config.toml
experts_per_token = 4
router_cosine_scale = 20.0
learning_rate = 0.000969
beta2 = 0.99
batch_tokens = [65536, 131072]
max_steps = 7025
Below are experts of layer 2 (counted from 0) of a mixture-of-experts language model. Rows are named gate (a neuron's input weights, with its number), up (a neuron's input weights, with its number), down (a neuron's output weights, with its number) and show model dimensions 336-447. Each number is 500 + 25 x the weight over its row's rms, rounded and kept within 0 to 999. Numbers have three digits each.
Before each expert's rows: "comes before" lists some tokens at least twice as common just after its tokens as in all text; "comes after" lists some tokens at least twice as common just before its tokens as in all text. This comes from a sample of Wikipedia text that the model never trained on. Tokens count by the router's weight.

# expert 38
comes before: "- ", "| ", "==", "The ", "== ", "= "
comes after: "\n", "|", ".", ")", "==", "==="
gate0:565510494499498479522531488467466521503501537446485475486495476506463485529510482463537480547437536485524480498502489484517544515508509507475462476516465472488522501483457511514491464509504534520481456485510505498477484476491502496503525456519477486498513495505490482508528530485481455472496455465544521494502501476479486517492509515472
up0:538474489504495462547531500460499536491460537451481511479498509485483470525475496490513445519427513498501470521498524520505534545495488496482472457560484507508503505495481512495488472516494536532506475493463504482504463484491511501515511467494486472497479482479479499512515533488512481473482469481540521496531478512492521513461475485468
down0:533487509466514501492464478495536527466493474528504482497500542500457511516481487484471504455524490484545517469540497514535517518490520519485504520481506494471449473492487502515538519493530511447465490487475489515500489454483525489462529506489509462511496533493480436493492476481453512506518470493459499479532507506472503476515523500529
gate1:480505510500507493478466499541453476518453483495534506481478540468476508479484495511507489483524522485451514508496514518521519492549500503467516520507500446534476491530513489513491469487469505538515494509502518556527539491521452525496454481508517532538533514471507546504528522516510527528516528494510500491508473535487514517471546513553
up1:486530527498510496495442472528467471556459519486515534495469529448511521495505495521477479493505489492460519471490520515532513487561500499483486507482480436499474514555497496504506478474432519542498489509525487498516511486487450519493470497494513531510558485466511514486538526515510519504503516520515509483514460525482504493472523524519
down1:472469502468523539495476477545531466470498494505488534538504462500499475507485466479515509530510542469479489510492496471488503461492520523528522483533498494475479547487520534496509501511521489478474463508501531469499486478515489451501486489475487515504441508487494476509480501500526488501491536471473501533497500541483542497436514470452

# expert 2
comes before: "s ", "| ", "|", "was ", "is ", "^{"
comes after: "'", "| ", ". ", "’", "″", "°"
gate0:516505514524542522482456499440525486503473525477471492544518483511483530484498501537455502523501509515514479481509487499513538479486507560480488509483504492468455477496505492530507514496508510500509538510533492495459483505547470486487468510505497507501526479474475528471458519557449469461476507469499533512514504469532492522533522478501
up0:527503489490495534501487500451540455515490496489483506515519507496504517483456492539475537495515492514483522466485480494529535493481492542493514542491514534474472503490523519547489538511523498489499539502536512489471491494526463510531457523510526503492521471479496519450476516550455496476444514488504509529516468501501490529543533503494
down0:500487432483532471526499464504539491498474483509525493503490530520482497510526472490461486530468522468505513507508519519462506501468471486475507493515566438486494476517490494528520468495531475536535467506477531493431537446502515481493519487515508497537466510475564480435522529502505486457500516530506489503512487498506529470513514511491
gate1:489509464473480500509484522534427503491489564526488462529491481494467538549504548498475457527481459555476499484531502469514513475563523450475517533502493444504482497533525479489508502475493518547545460503503514517549489519506501542551491504464567470544500470502512448468490488507491505500517547503505473439521481512531470501472493475481
up1:509539470495496504533485542504490461491481521521486487544491452456488507539494500488520472525517427521510526528504508486464528486541545501492541533488463505504457483482480488497539527490479495490508510507498521504543482541511530483525529511480557500508499508491444433477467493471508496484485524495487498455545503454501491520515502464491
down1:486516506526539535503485539501468485525499454541515483504465531502591523514513490499506498508495467556498502528534558473522528473482531494470518506521547517476542524504495479493500503550472553487525500529482485505462532516497501561462485540528513520492441486546469485468518510497477466520530516538511524552499486484497529407493474512496

# expert 18
comes before: "\n", "\n\n", "a ", "an ", "also ", "not "
comes after: ", ", " ", ") ", "is ", "It ", "it "
gate0:532490496516484491469493473496500501462507499460496480494505465501484507528495471517550528487513482484508459481507484510485505503494509457496494548527463445525471498470482473460497533494509523492501515482439523542503452522466500455522493511502476493504509519456460469503461504544473533472517512498512447491503501476510543485477529516547
up0:544506489518463508467494505501491495502510492451518458500493481518459523574527480515519502515522505457512468499488474517487537510513515453508514524520480472548497530449457470444494496481499511528491527502480523517482451514453505479499522504487473511508480517478491475515480493552484518479537504510511459469517506460472512476475512514542
down0:432465493492530479488519479469482518485489515473490525511507486496476510500477500529510535518520519497490476520534475470493462497458480455492477510466468525476494500484492493503471510430535491492520491460516497479500541500500540472497493503485508523499470489512508497502485472493482492502498474508531478529543486542485527536473495436528
gate1:516522485471487525507477479493480481480525529460510470498502534533430527472507505497494489549487447526502489512452531464510555492479488441516516449510474513481471526522486478533491479542525491472518483476544486499484488499502458526504491496507487507477498506469514571514459514507534515540523495512542526426531488493554455470465504463551
up1:532526511497508527502460489487478476490511528437522479511516541535461517475527462494483470530489453511500493499492526465520560488479498442502512449508489492505485532490489506528488487506536490512505499497527481480520455521529476534524473455493502490499517523437534520482449505496550488555538473534502525454501485510510489512463506457546
down1:484519508462492489539474537437483495532468489513474520535502521516488508503498470520507481491504499544510474522483505473521489512441523501580463489509478491547459535522523498486482534491547509452463497490475473504512473507493469492505554553532499478504503529559478484511484515525510489517479507444539512507481524466509514500502494506494